config = dict(
    experts_per_token=2,
    d_shared_expert=128,
    moe_layers=[1, 2, 3, 4, 5, 6, 7, 8, 9, 10, 11],
    normalize_top_k=True,
    balance_loss=0.00448,
    lr_router=0.000423,
    vocab_size=8192,
    norm='rmsnorm',
    tie_word_embeddings='early',
    beta1=0.95,
    max_steps=4786,
    dataset='wikipedia_en',
)
Below are experts of layer 8 (counted from 0) of a mixture-of-experts language model. Rows are named router (the router's row for the expert), gate (a neuron's input weights, with its number), up (a neuron's input weights, with its number), down (a neuron's output weights, with its number) and show model dimensions 128-255. Each number is 128 + 24 x the weight over its row's rms, rounded and kept within 0 to 255. Numbers have three digits each.
After each expert's rows: "mostly gets" lists some tokens that are sent to it at least half of the time. This comes from a sample of Wikipedia text that the model never trained on.

# expert 14
router:174109109084161152109128098117090087157120055124144147131143158140164136123146142151151136157122146131143119127137149098114118102138090104172143134168120143103152098141100118154123156116114109097127104129130099107134132127127161098178163105064131109123123122135140141150093127103093143118140140148122115135173107121119136117084170136155128152113123140145137117099116107104128149102123
gate0:154158154116130118121134132115115111125106121174146106140170111133135157129055133110142132105112132174129123140138145137128172124102130128125161142128160072136099106092132097124127126119116079129088167093122138116133125123162117120154119184154120106090134117131150149132119148129129119146120133111133139170109133127152132159125096139117085167138128075147128076069118121178130096127131
up0:102131066159129074080171110126112112125110129083136127127146199134153151086127184114158129140148056136083132128141136126120146138116129128137144128162129114127131131138122127128093115121120149124147086152142147187110128069105122125124128165153163141091099109096099158120099127128154135131152126144127150165162141128101104101121125089115085150123127116121133114095128120125215141115134
down0:117120150125134160127117092120096124126113154217128114132146129144152128129104142167125190203118139101124131140141156124129141151092134142070113130128142133095098147142132116136131120122118117127126106121124128128120146129126075129124157142115137087167131113130126133108176109082096149115135129170132128131129120100128145130158113110128113165123126132130151142137208119109159137135140
gate1:128138075151135100155121117139094105128140109111100129131146147154125147127121126143123125136111165115128102074105141128100128112128119166110155137176121136128203131103128082136096067138147117108131125127141198150103111112120129139128122129116118149109146116111182123171164167116124129130123132122136160122135127114090132120092131118103117130123127125147127109120114105127126127155129
up1:133173129078135119125121133130143068132133132135167126128141136134136115142128138125146081142118141094124129114046128154138155158130116125118112149148084123127155122110127122177092135148127169133097113126126128116108101128089142122162179102051130127114144137112125125145156168111178111107128147154144129130063109088170148100120141154125092170063122130141135122126118130140114120150136
down1:145097115131116165134111184107112107131102105149106119139127130129118155110155119147163140047153117122155131136115104135160134077126114094168113123123132126148129126148096118076110109095126128126121110134157155129123130126128133130111163139096127121110083118143127115167125160106138130124098097126124128095131122185131161123131166181126122170137115120138138117049130130122135102127119
gate2:142137113132136123144124152087121109131186086179132119099149114130132133124124140169099159113102129134141119141101089141118123084077126102155119100106129111121107108129124118131127139138132096101145154126128097129122084128127147084101122115085147135106130113136089133147116133141126182114117128212156151140181131146129162110124128069077144088151128132124128140117090132168131138076126
up2:112113127125113119162133114159118153113113185098100134177169121166132167088132125112128089178144178129134126070119147102129129128136122126116135128203127130121127133141128109122132128108091143140073136107102164131133167121148113135135077138159099140153119120120192127107140146088123122128134150108127104131075139122108124150133123165203123137097116103096136126135150118109112128164115
down2:121216130164186145127105138145168137137127118116128126136151103170128127106083133145124145121122112116119131128086112141204105117119127130137138136122117095127113096125130158124119106142099151117153109108093123110124101128123170150127107185105136155134144119123126121125129157129127114164132137152135147113130129107130109121128081134104138107106130101154089135111129128151093128138115
gate3:148171127135132103133142156106129146095127135134100145115125126102109117141177180111133085168133116139113120160114126110084122111138125083165122125106160141127124080114102090118129121115132122126125133116113141111159127116145150097174127147111080125144111077129090119135093139133151175142098127127139130150125128041126162142113123155105050137167164125128096123146050128129101095171136
up3:116100100130150190143091130101071121159101150101155112110125161128102121128133135127120148114151131139156145084126135128117126115076124136151097156129127153190111098149145168145112116090133121129149122160161083120075127124120130130082129142119159131113160121124124161154134113082126138124152121126159146085124166129140098101102132128180131097078071094135130101086163119140113147112156
down3:154133141128156115128137117109119134101184157100115113124133109128125128129123129165114094103090121110150109158131148064151102091133193093123160142124133142133141132109115128127127151168132120141127153134078128129123104126170087139154105120147127129113133142121125120090123168196137145132128113135118109093130173100141133147112164127135101102130118100145088126121117122171157126123127
gate4:126127143132126137148144133124148172126129129127102091128210129130148115144128127140098125124129134143123130122119153123174140124126108102061140123155114103116125128121135141078119095126190122127130119152122101105102136127108151136103122154134132128153045159144145106156126143131151037125098132108156092100160124060154180131128127118125082128078153121099134096104113156130165124192124
up4:128161133156120184125179126127203129152126126111115107113141129128153127150132132145130136113157126133130113114118128122135129123127091117071136128130128107095170128115143162115128068103157123126154134147125109062090183116093158130122087117134161143139084145128110085114127143156151130126124136128142116134159131128128131142104103129120109147111149113077135091105105165128189122144110
down4:129157101128130133158074136128094138144118121115133139113040082185135119095148128103140085150128127127157117099157168114130139150118141188127125121132121117121127130106105144080126136199086144106126115148096115130185142124129116122103153137124148133128140131131129112117147127121135127135096152105072116100131125128120130120124139123127092124073132100140137098116115114147157162103133
mostly gets: " which", " that", " has", " they", " who", " when"

# expert 2
router:146127137157159109125142134093124086171128121103123152121140096138179131131121108121132133102111120185122141143122149124129142127138136119149113122169108144127110149147126106099165119126140138117099176099109131055102148156156096136148101125151126085153090142179128143125111091145151201133108125135195150107114139118116148125142115148107117177149141154106098127150126125133130106120160
gate0:125173102136129138124137100102131101138123135125144123149165137108120123102202079184121123102211114161170144151129120133091138134143102124120172133133140128081136123121154108136099128120110153124120127130129145131126150103136127125120134160123157130101125136127127149110162121096128110128123164121133140087087140110202121208163168093073070127122139148130116139069109119102136108115110
up0:168130143122128087128129139122117128116134113180140198098077134132135149126075141102121153183129131142077115117126125134147143132116152132136125091128110131205118128125102138132183127140159123145136126127113082124129109139117101118136126091148130124141114130147110146158122139136127124151130114128127108123162140156088134074077116134171165126112099085120130105165148127210114143167141
down0:151131103126153144114142134135166150152143105133169144127129117136124128080068131150123113156130097168183131137178071131114158128124121163122120118101120111124139128130130138215162141142149131107135131169178132189102120113128130083113153147150118135092122167134130131155127125159126103141126138134091114143135134137128128122125130098113130139113135153151129143129120105127100124127108
gate1:128136134134156143160155125190123137132145129168127130164075132145123092136111118139055109138114119127136105128125172135132116124130122126166115126119142061109095134140128157127123149127118129086083139119166123126135128147114112160105196121119123105107137132104124138133132132118130091187137105127143158109125122154119106129136128132115152124156114128179082150128117140132129113129107
up1:123069139111138142142134125130110128119158134146129088114122175149132129134156141123078137118137119142108093128135144159114159144131114157125117130127168092123123130115140173128125149149137131128104172127147120167120150119119136135108128140101116128127129145108119127117152134087114132110173098109142185126133126142139106132129150165107120137134137160155120173074155136124139074124111
down1:146131111115101112115125126127126173158111051154167141085160130128132106131120141109127123138126129150130184096093198128128115117127112086159117131132101137081129134134130142128112102116083146144133127130149146161119124143145135147129106136159124113123159106127130128132135103138112122192107128142121125071160090122145125128128141131129105128057107103128119116133091130162131127131144
gate2:136105120133139090124129128190123110124118085132154133156127083228109163149069122133107132141135137129129111111140152118205099129126149138135123146127151081110163122090128138163120134102149144110110137130126131126114127141133173124114122128126135111139124128151120126092135084142128128129155095131109128103155125114105133160129128149126073139114126131113036151105108126124114121138161
up2:142152155129117125124115116122131146132131109155113129115125156031175104125153100104149129129096142129130130138150123128094118130128135122145135098117122149144133133170137099129106132125050098137173118134137136177169165103127109160127154127142130148128129127127142121146150153130110127156110148099130138166096113126161124128111127119148117124167129103137124102148178118127124060128130
down2:127130103110127132109177082159127119101122125141129180143126130139138137135112067123114128153167132127125139107103090120126126101129089140084133120124073133118163130122129147156131092114136138117135118117161129131129167163150155123120032127124129132135105150107104128161153120153114131121124130122155118103132087160129113123089128126118148117098141159131151122129129130165131141137102
gate3:115106124146123144118092129121133120135129124151119122118121130141115155108072093126134123106154126124146123125125138118129121124107127117153131083117124101130107131109127126129119165114101171163157129126124146123169142139109093152118163111130132117165059180124060130140122158152131132108129120114153172127153102153132127124132106165137131116138131144111128114148201122122112166142119
up3:113133140128125145123113150069128105140115129172134127125116093133102141122124128143129111131135119130133126132126171112126124116119123125137126104122106065144087149103124072127099129121125136149118096121128132111128128103126148157134124125136123107191089121121129126130139089130128111077152132107139155111128062130127108161115121180161148126123127144125119079117138039099095133136134
down3:141137115108132152117120124132104142149130113122130058149134098130124111163113122104152125134121155145172163080100162123123121121126127129106129124138094133135111158157138148120134104132150159125139099124124129110111134121136175137132170117116127129136129107128142164128142196150110108099139075095131161116114160166132146103189129140206157145130128130118109129141145134136141122129185
gate4:076113119128134122133109157130155127093121154121125104166126161127070193111178110133110125095087100133130113128126204119093095129091168101124122130090139122128079124127131169150084103125119126110069118135121116132140128148128128108142103127141102104112111141129128106109127128111144110140173188171124125129121095186139122134089103132174116131111126135150097142169135128101171163128142
up4:156072120065123149093153126145127132123123115108133141127149122146118112142130137162126128165120128131126100133111137132129156174137128198088142130152130205060145122112102128119130114104120125131161150110159157130155148126128110123126127128089122136121135155110139121116116162128119115122114125124109213128128131143107124137129119083117118123124143100135132138132129113136100090141128
down4:108054182119119135131111126132138075121113108099131144113126109111089100127136122146175175139132116192149123129121153161137140090097123127109134133129118182094141122125124154133151106123144132107112092129114131150126131133149136112131126143121142135152131104104109124111172138131127127129156119048143187163132134127115160148139069142133123075145124107135118125128119127110128115152110
mostly gets: "9", " century", "0", "8", "7", "5"

# expert 0
router:137115092131160166160114110102136086129198111138125110125094156164113155111128117130108063155161101109127141179149119144110132154143136135141133120111135139144100135109125164104177111143134071119161124136106132149119094153144117113151152106121128112142127090137144149136118096148147154103155161137085137145120160119137186120097195138128097171135128123130147170103133166102177122113123
gate0:164163146127122109144112122116099135132125127158105103129125185149115136127125116132098135148178145128121129123120126190104100145120125177141075120126168143120160085152152116166140082125155075128149129096129130126127123138125113134097163129114146134115148128165174149099124122163150112138119145170127111081176152124138177128077165172144193178171122147153098133084113117130149139162137
up0:084133128125152165125129130067121073135127140136120134153126140153144114124116128130134149138142165104142137128041127125099153126136121160126152083129153127160127110100088137118180133104127132123110104121145119121148181123126102108137192147154117128128083086167077113132127130131185099116116140161145162139156180100175129137130114137117103084128104067121123142131143099128115126128157
down0:130173150114146111148118154107067118146187122134123061116152143136120106160151121118110117175126133150187111153136111164153123114131092080123125137136099128117142120122115091110129126156170124152146116128088100120106166138132055127108128091133100108061131126176129134127125140130145122138131081130123136135078089111135140144144111133135131141135100172148125145126147146086148133164131
gate1:132138131090106166121141128127124122149120120157131147148175163128090120158124087128132102130128125052140118126137091180125162140133118115065093095135144123123115124139138131110164096125128121153147132124120125133098087142159167160147125110126186193121108124083147123134127135193091159104096125135149127107157114137129105114127115130145120127133126136093136129124137132161157073114124
up1:155153099128119144128075130136129140132124146159105135123117115157130117142127156118132132153129075117149125085132152096140120122133144137121143154122151199093099139130117070128145176116091132094100138095129173130116159126111135134126122158128089127135065117181155134127143105101136100175125201137128128188123135121166178115154142162125109191098122126133119124125130114152126125158125
down1:123174130167143127158119081123093129125131147138109159138101113116128102144150174118131117129127115111105186123123110120137122168116124137150148119102131114172127097134136120174082127129120128141165142135130142163137154104179073128131127131159140110167114132128110128138125138123142074132126134135131150128149198109137137036099106136135107037125106108106129126127120110132119109092078
gate2:141110097137154151130131134129131111157123135135144128129134126166125124136121136107117132112137123136120098127129127192140123136128168095082117140112128089109080123108142134116114134128136115129168140077099124139126057105132125167144143151108101133077084145128132140123088099148127130139115148121144135126193111161135180132122117139140133115146132134098125096149117128129132095122137
up2:134129131094099129134113103184130133127148157113115128112124167097148131100140093143129117174128129129079146101148130090141132130143113149180135109152125144152188129154098126166139123137128142191103124131174137130124177113103107086128112123132190157141158127139117137130184130120160130133163129147090128121104143097125094138135124060119124131095123117143118129116115144108139176135114
down2:116120132158109044154130139121139122153114093117085124078114134128123152108144116079107115116140138109129116119124119141126113142125110087144075137094150177172180189152142081128155122144141147133136144104119173112128086138129141067091126149116176173127100159092134118125124141147116129118093130107122123129123124131140126143096148139124141124140147126075122132136121133150077130163091
gate3:148128128113135168130119119118131096059135125126097153129125156166118113108191163118140129140137115136133132125148106128159105145146140125065164132117127155133142128131087161136118131126137144099150132131102144127116127129104142161098131127218124137096141095107128060106091175132138128175121142140135152132129126210132143129141158123131102107130102136147126128126130145128097113094188
up3:128116109132148175122100127107127114128126122117128130108150140128156113122152138086128108131131128200146130127076111130132115130128116126070217180127134148114127126149127140130140183128145131094114128125026134214122112131123173121132110137150133061118130090129156125095126134108113077132129173112157137126117124145179136128126140112106148074118100134130124106128143152094119133058126
down3:128125128201144145119142138107129126119132168122163134120135127107124141141148127118123126134089122120146117128155128134134142114125127117130104116129122151118136133180125103141126133162129107105127149183114126214127112131115062128123116183078106137104126127128126159117119075081173131148127187077133122147141135085159106128165082149125132129138127105165151110186142162129128117120161
gate4:143115112130124159139128191092175141160129132147138110129113118094146130130116122127193188152166137176125098086157125128122131128118129122114134142133128133127067120104131069139122127146113178110135113128105135099164111142157183128129126067096073104208137148135131112128112110120110087135117128117059152143129105124173142128147115133136109093138123104126177130128130128121128109114091
up4:131155128115129081126100077157072085088123095124120159133162108185122152117145132140100128116130128110160168136133147125142111097131128128219127131125090114107155080134084177113131122127150066096127135164142141132101131077118129144131130171138203138132122126125114134132127130151138151118144111159173104133122142143040085127122138106119139150124126158135107150123140134136143175150130
down4:152127128134078136145126126123140130151146112126149097096109116129121158106141159148108100094158142122110099063125097151146097157141115128128067131126143131158128116145121127128132210151128130151110128147099129140134129086184078089092142129139139127108094132137128104120118099139136137125110122164110111116118094144145079131132113144080129127158131154128128171126134119133122158069121
mostly gets: " was", " is", " were", " are", " been", " they"

# expert 24
router:160135132145090141161126123114115111118139121116176121154144116100089140155159122134127095134102163105140101171149137128113148147112158100138151129173107083140111147121150155149142148127160129139165113112150129146118171099114121087095105150142121141151156130133138111133101084140121103113139115106141125089171149137104134165167104117151142160089114118103123106137102114100142085123104
gate0:129156130130146127145123109100108134119139105109146081137127078119137119187115143180153151147134125136128132097137141106130168127120136123076130116150185141116145106110193132107122225114143119149122120094105125102129139141126132129168072133138144136139132155125097129129100119128128122142125112093109129155134172122111213141131127160140111094119116122118123176119106135054138081111126
up0:174101139129129129124143145115121129128083156157100136122129155137127168090130142128087127127170118111191193141133079130147127117108084170179128159098121129112164129139068116174103114170127117126069134151129143144093135125159158120126134129091112117131133111133132111129088135152127141115131121137145192140085096153114091120119125104089151146144110122127100109171115086134128149132123
down0:106141128130122140145144118149132161123097128136131178130135128114128116192137107164171107033135113117160125155084128137100129136119125136105106114117160123159114123128110142134117134101103095125128125107128124127158122132069130102132103119159127128146126131135111134110118122144116116142125125070132171152162128129131129141156128122123097128165135162146126165095131166111126149090153
gate1:130133117115075134167106125090134129123122086154129127116145126135150164152133140103133169169101124122149127079213123104110110131112096114151119171099159149121128127110137139083127129141127129115043140131127119129126130130157142119120156141107111126133132119128142095144110144190167096118113142126157092107111125128134127106159120138133124132151113133100123141127125176087124093137154
up1:117128060134129118130122128161144118074138091098101168097100129130103135132137139146091105133125170162155148142114138063152133123160130135129126144130126112122156140128132127120130121129144111083092129127136135125119128131120103132123118123159138127134143132155119132124129127107159129204147157126108082132097134169146168132135151121123128099146110156125133129117077141158128162127162
down1:105141126129123124092124133125116132115141121148045098108128146151100131126121161099128150148140174123129124121127131114148127139098123127149114134131118136146128166104130124109133108104186131114127138200080122109128123153145122152163058176128146086128099105118128128115108138162128106129106142120150150136149122123097127117142127140132065128141142135133109128120137127125128118148162
gate2:133161115137127128147112133075181105130176150149099094144106128129123129162120130137113129187118126132114153114115147153128211129137127132088145138137083151115170095175117142144144143137125126110105150137142192118163130128131092127120129124097115142128109037146133096144118116081117129157122112145093133085125115137125122117096115073133115133129120151131147125150166107099124051134119
up2:123127080083160122128132128126125126129108154128124139107135117124120155080103109123121142107127102128150131138087115130108159144109158124127118125096145140121130132138128137128073127153157105094124132083116072131113157128163160146104053146164190128163136132143128201176117118127100143130175121116104108128101130175125125170129153137155111122128128137162092123121106139126091119138136
down2:172153192139127127119100106106095127152132127124122088103112118126189107121089099154149098128130115119141116146125120170100078143160128134121150094125145132160129128136137061119156148123119127113085106130128141129123132132127134140147128096178129144096201165104130115140135154156135129128115127159158129134182123131144148111139153083170171131103122131117125188133111130127044141098133
gate3:164132117078142106165142111163087120126125081066089114167128110127119128167136083132134109172098125155106084134107116094114122134112116098121128133106105128122090095150100154094186111156091086120122115076124151110118130130125146132123142124129127156128096145144154132127121119126163107132127143096152116076111140151116132155107143071110123135061148155125111164149121130116134134131136
up3:109110137122172128110128130128126178140128134082135128122143151157135096137129160111142128102131123189081129126100125124101130127074148110113073103160186130183117137116165131145141138115127156142074152140070116133136141104111169129141125123125146129083142119128089109146134113160165113091132117125137137122144102127093065130116188131100115135138155185124127130127185156123075121137171
down3:122149130127132077148099123176140124104127151143129109122100128147114122142165127129130078127096127133131128172161098113129127122120150125126059104130126087085130106115124129153105151134133123141098135116071124159150141133110127161074118132116098112118119121176121129109105112145119124121126130061103184123123107163195102127130138107133138057074118152132166136123111128116123152131162
gate4:109165135134133111128150116157085098145155156196118212127101134115119100131126129128127133157134128165112122128091121123109108059128166096126125127118190133094129119129128117128126114110206125123165114162141169220144107120118110135076154099145131088099071117155140130132154101087076137164084135130135127122122128147074126131127158128127127146090129169117125128127149124175145123129122
up4:130133125110113126117111124120164136111131128077130088116130118125171213172095138154128129166122113111156147125119130125128104146127122220149052128126144144130124128119128129128128152140122132125138127135107140121061104122134114129120131128119129151128119086099154087126104151165128139125143104130117120094113110160128164129127114129130132111104118123158135147086112088128120123145127
down4:140143143128133104117138147119125133115126150115142135113139162134127126134139129128098135099125130133158126123123120143129057153142154112136147088158118133154124175159131129146127158166097153144182191138129091122124157133109113126176096156147071143128148102108177141131121167128127142070139140138096115128126157139102129179144138131120168135127087103122109106132138123124140072170109
mostly gets: " re", " p", " out", " f", " comp", " set"

# expert 5
router:089145113174170143129115138107189154181075146157118138145128085168137100145144086107087155126146173147125130134132134144079138103140153158157126141112103125138171150147120166126113093099130141132130141174116091138142127130129114143147162110160141116104138084110127137127142098150133116110121126099140123145111157130155152103164126159100116150149096154130107130156159114059131145158161
gate0:169128153123127126154139127134113128090129119127129128095142031098096109145137054125141115069098133104179105121126130131119115121122116131136098130127125131113126130128120127101123121129124145129129117155119124129097152117126138119063125128127142122111162125125141115119153152103123124057217119153154087146158087129136147075109150130134123144127141134158147142045067122116128148134126
up0:160086135126131131107135102129153110126125135111128127127130124142171130161133155115129131151126128117205141126120049154130108160157075114098067132141121116139081085127162098132172130077127164135084143113122140146130126128126139137128139087132105127140132149123114132129155112130155171174139149149113125141125131130155120127119123125146125140092126115105085087143122113139130140117113
down0:128135123102121077129123130053129137138137129095134132117142136073128109149137151132109117116132113144118116152126120133154152115118168129116136134138139129162138155109115090151128113139120116137117124080181094130114147146204120171149127129147129138134177125113126134116125087128133136155176126133125103128081134128119127128128129128155105131117114123154123122085119154120112102156116
gate1:115110144103146127141117159146144096139118113186127123128133103152126153131124178127068138101074100128125144121128096152143130157140144124124131118109102137113130149145150176107090128105123087158127101145122139127155128128156128122128094162125126141109108173104136054124126104116134067118137109122123128118173144122150129097127116132128127092168161116106129128144131153125126121141134
up1:097126128127129130092129091128130092122126026117130139128226088132127127128088115115128185115076091130119135149126130154138133125141125135132168125164130123144107193128128145127133102098131128146146127122128125140150127161127128140100138133164134142133096117137130133107130176131104126134128151143135138133128136123160125080113105135101105125132136109079132103132103137127130101123181
down1:128112083139109124105133122132118145131127132096142152125127065129110119171154125122135116130121140175126115156103211145129132128128125103101169085125128118124144111134113124134123128130064065139158145087115157126126122125114167087161129127091131159115111097089122118134141126087166130059150124119135133127112144142126143125127126136099109106072128125144127188102138138133175181142133
gate2:048065128150130147166119133124088087131115136130122092159128145180154139129129137106103075121131135143128102119123111121151133106125151133082175127102145128133098102130068126158092118120138104146135128108121084135128138137125139165089125139127119126123120097134129121136144128123132137141082146112133134127128103105151129127146135133082126137119179137140103126139126128125086137174129
up2:092103077130133129131078177122123089108121150140125101171079154158153129120141094128102112088117109146141131107148124169135131111045181132111173141134141121142126116120096127143073118134182143148131165101123117133125125157114087135129113132129106129129106111129131105160130111144127114128128158107129184156157132080149140091180130147114114130126159134162118132137098109128129128170130
down2:104125140134176170119121137128128125220128128126103171132149174095155124101168089138090131120117126115119113129147152124152141126121145047143116128139127131145133132084053119134154124122145130164117126132138144143164114106128156157125133125140104130127145098126125109115173145153128130138126142132138130116134159126126129122141156058118173123117120096095132130144148134149158127115125
gate3:134130121167123101168111130118127141089167075119141079130088128143065128180157071093103193149121170158129117097100119120106124129126134128122132115128159102127093149155179134130136110135177156108119146123101129133121119114116176045120130141111146104095132160092129108107109098130079079130132129112107137067138124109131127120164127181150132123144183128131124137205127117134116115120138
up3:171128119131148085124119130105084139124154060132167066142122133130118128167152118115131127127113152168162134127096102126099135135129126123099153086127126083128092131203208132145143069143137177120115127119121139126117137126108174123137124190093143108114129152097111127133120109127121074129128081120133120067163121126121125104138126151176144127128152122132129120231166111131078088130129
down3:123077065129136122118183120127102102126137117129119199151126143129148222104118136128174126123127113127148126082127127126104126122131108098118128148142072110123115103184124161110127139127150128091123111118136146129129145116165130144184124136121128127111172122117157129095126148122155148148102160111117124098126095089138148126170151138152116137117086142130122136143151126129158161113150
gate4:089127120079145072110129126089132082118084114139127155124112103129117118137128129143135154106143140163135091138114088141118182117076132176129132076126084125137165119147148160096140133134122144128166134102139159126136170127175137127110129131118126129115130128118135115115111131124144134136157111107140106073145139129144112120118118142147128159190129161128116108147110096079152179177104
up4:155142131137139153127142107183108154141157186125099095133137148137124139107114129098122088134125135108129103114137139130122087121124147124108129179134103128104102118124115081125138077098075119127111130133119138141143126119100124100146071128118124125127116163127139163161186130149132112153128164150128128132090150146085186128124130134105135137109136079131123140114146178148117114079138
down4:129115152108142126126161104138157130127112093146121136084135122137169107144127092082139144135088094130112082130126138153093142124124179132128129072071154089106089130116129137149211127122129128173156128084134114116119115150145153160124131141107128153115118143132088123137121128096119146147128126149125136143156179135135149135128122129141116102129125170129123178167181150094144142137117
mostly gets: " km", " six", "%", " five", " million", " percent"

# expert 20
router:126161174095097124139136117115141120111141152166141152103178123101109095087107117145187130158102137160129095190115091138100147095133130107131107133159105079105155139116142134095103116141135114118124130095137143153143119100081118142105127126183107120139106089108144148141126126147092127132133125121097135117159157097157108176121160098121120207111167148143154097108132129152109136131136
gate0:211136183094140131111114123113121164130106126096130128150111120128120140156127131128133124129133121112084139130103078126135116065090143128143142133117148141138099122139110133134127124107129124099110146129129137176127128137127178140126092177162133092120171133147066128146140149127142110118128145133107128124129140148128104156128130121110119205148104084179100163091129146113143127152129
up0:120134118196165123127155154146073109103138122132097122127152130141132130082119099134129089116109080079184102132174122119138128127131084149126131187163141132120153123119174133136127124102137138153093128110116128104127128137110107119104146135149135123120123123130190156133096147145099143149102106105133154133122137132120117127127124127123106112092205147114122153130115100154099157095121
down0:168146106131118114104152099102120162128124151135180125139119185107123105140084157126120159114143070093201129126182173126147094113148124139139134135122136131124149161186156138140134151116086117127134091134139133131130106090155162100132144157139085133141128185141128144092123132103146150133096123128042138101108110100128129193130128137133153114130117128086126122124132080103116123128130
gate1:187128159115100125128178167155150196162127125109114124110176116091132061175101112112161122140105142170129134112133129114159115164096134129108116123171130178139114131132146150126175180136126126131077090049137126103115106128128103131161132116152115147151122134130142148096161128126094159175185129139099130127104163128122057099149126088130133081123130128123082136128145141135199139129149
up1:094140125136135131104117066095113106094117142130118138116071131137129164136128138167104148113131117127145076126116150152106110130141105131129127143120107121136145110103099131147102100118140144190173123141109158153130125108158044123122102129105122093133136133128154148152107146133123129125116132085118124126125120110128181122130119059129042128153111160123174121114051140152128089109128
down1:131133164128156103132137129112165106093126114124127110133129129116204118139122135069139118129112128188163128117068158142127129125127117126116137112109132148142132117127176121125161108135155091181125128131089136133150112117137113123083126100146134106132132131120178128135122134137129141130136117173058120141163101163104131145065131112074118138123122127146123115181114067139065104115138
gate2:087126087105114158109095159148101132128097135128128140127121127135137112135123101137153125127125143069126143127191146115135095161139134094086109143096172124093115120149110061125127145137098092150139127139169124132169134144082070119142131097115144107138123133109104147135121120099129110109123124142116126107130102094171147146093124126123146138064149054110109134117122139121123062122127
up2:081149129134133142122134135196136112147122137149108116112123088136207142125128053130139155117128099112131160115112152126146100127143136125121113123116182170157117119120119128134118112118126123138157124100129120126103119165127120096120160122129139128116137141095124128110133118106136121133154154163128127109140168139133099123124081127122145131126126068128097118094127087124138140129036
down2:134102136056127127097149162103136091136125176117109104130106140134156150126146158158083161098112146135135121143085123091133127108140101135129113129137128168112135143131105117164125151141138126145146128113146112131126115132118122115112145101107095079130127126105201127125099154124134134140146131128163098114128163108152141102173130141149143145123120155127150090126106174136111098113176
gate3:181138126095084122124155132134122152129133104128141109157128121106062118133135120128145084131121130143124130097137131185117126189087139110146129121130126128128128124127147123095127145136106077148176199138132109124126136094143112148141128130094124151138126110121168140092128175165134110128128131144132120111170153128139130150124110084148110119130152110118132115184173130129133115132126
up3:085121193115154108119138140126153088118125147127128123157091144112146129118150128128095159137112084146144117112120128166111140137123148137141127141129142101097136127117109131124134142101147127170106127129083158120139130145127123133125128213124109123091128125107125126097127155152056108124133132107129128097142116151126142122141128158146115124145126118125103182125128136155147129105142
down3:141123105105144113147108134088133147120141119087101130141134157139134202133188096132196116142149111086135121126113125141127120127115123113142155194110134148131144135164173109146105179118143129132135117099129122108153127134086131136126143142106131134123129099174128139142140115141132085085154121132136130131125122153127129169150142104147159154145108129098110106112086125096113105092132
gate4:129129152128128195126130133132109108098126129107086151094179130135119122151135142131144089133161102128127093093145127122096103110082121127140137126162134106160098132167127181125099140129122126128112127094085086102109128065137129142153159110128134132116132159137119129120135128148131153149095123123124130108122119101089123127153139120170144128132103127125127163139108128108133043158121
up4:111175123137155119128163142120129124134136095130130125132118134116121101146134119085128128124117126041128122102120128135134136151156128105143122085145162117129136129103105110106126151130133127115136127149135105126126116122107114115129157094111127128110109090130139167154122125040117117126133125125071128126145128088142123108127100164136131136132113114156129123107131134127121135090096
down4:095133139121155105138132111133157145127133095153129151182126128083117149120118130095105175157175115121127122078139065098128132099151128139129122112128128128142175123131137135153149117108126104066114126126127060097165124176124158142164128129085099133131143120127144101159127129137129083123097125127127176132151073128130126117065124129172124154083150074134141176143133132137090136121134
mostly gets: " area", " system", " development", " series", " state", " land"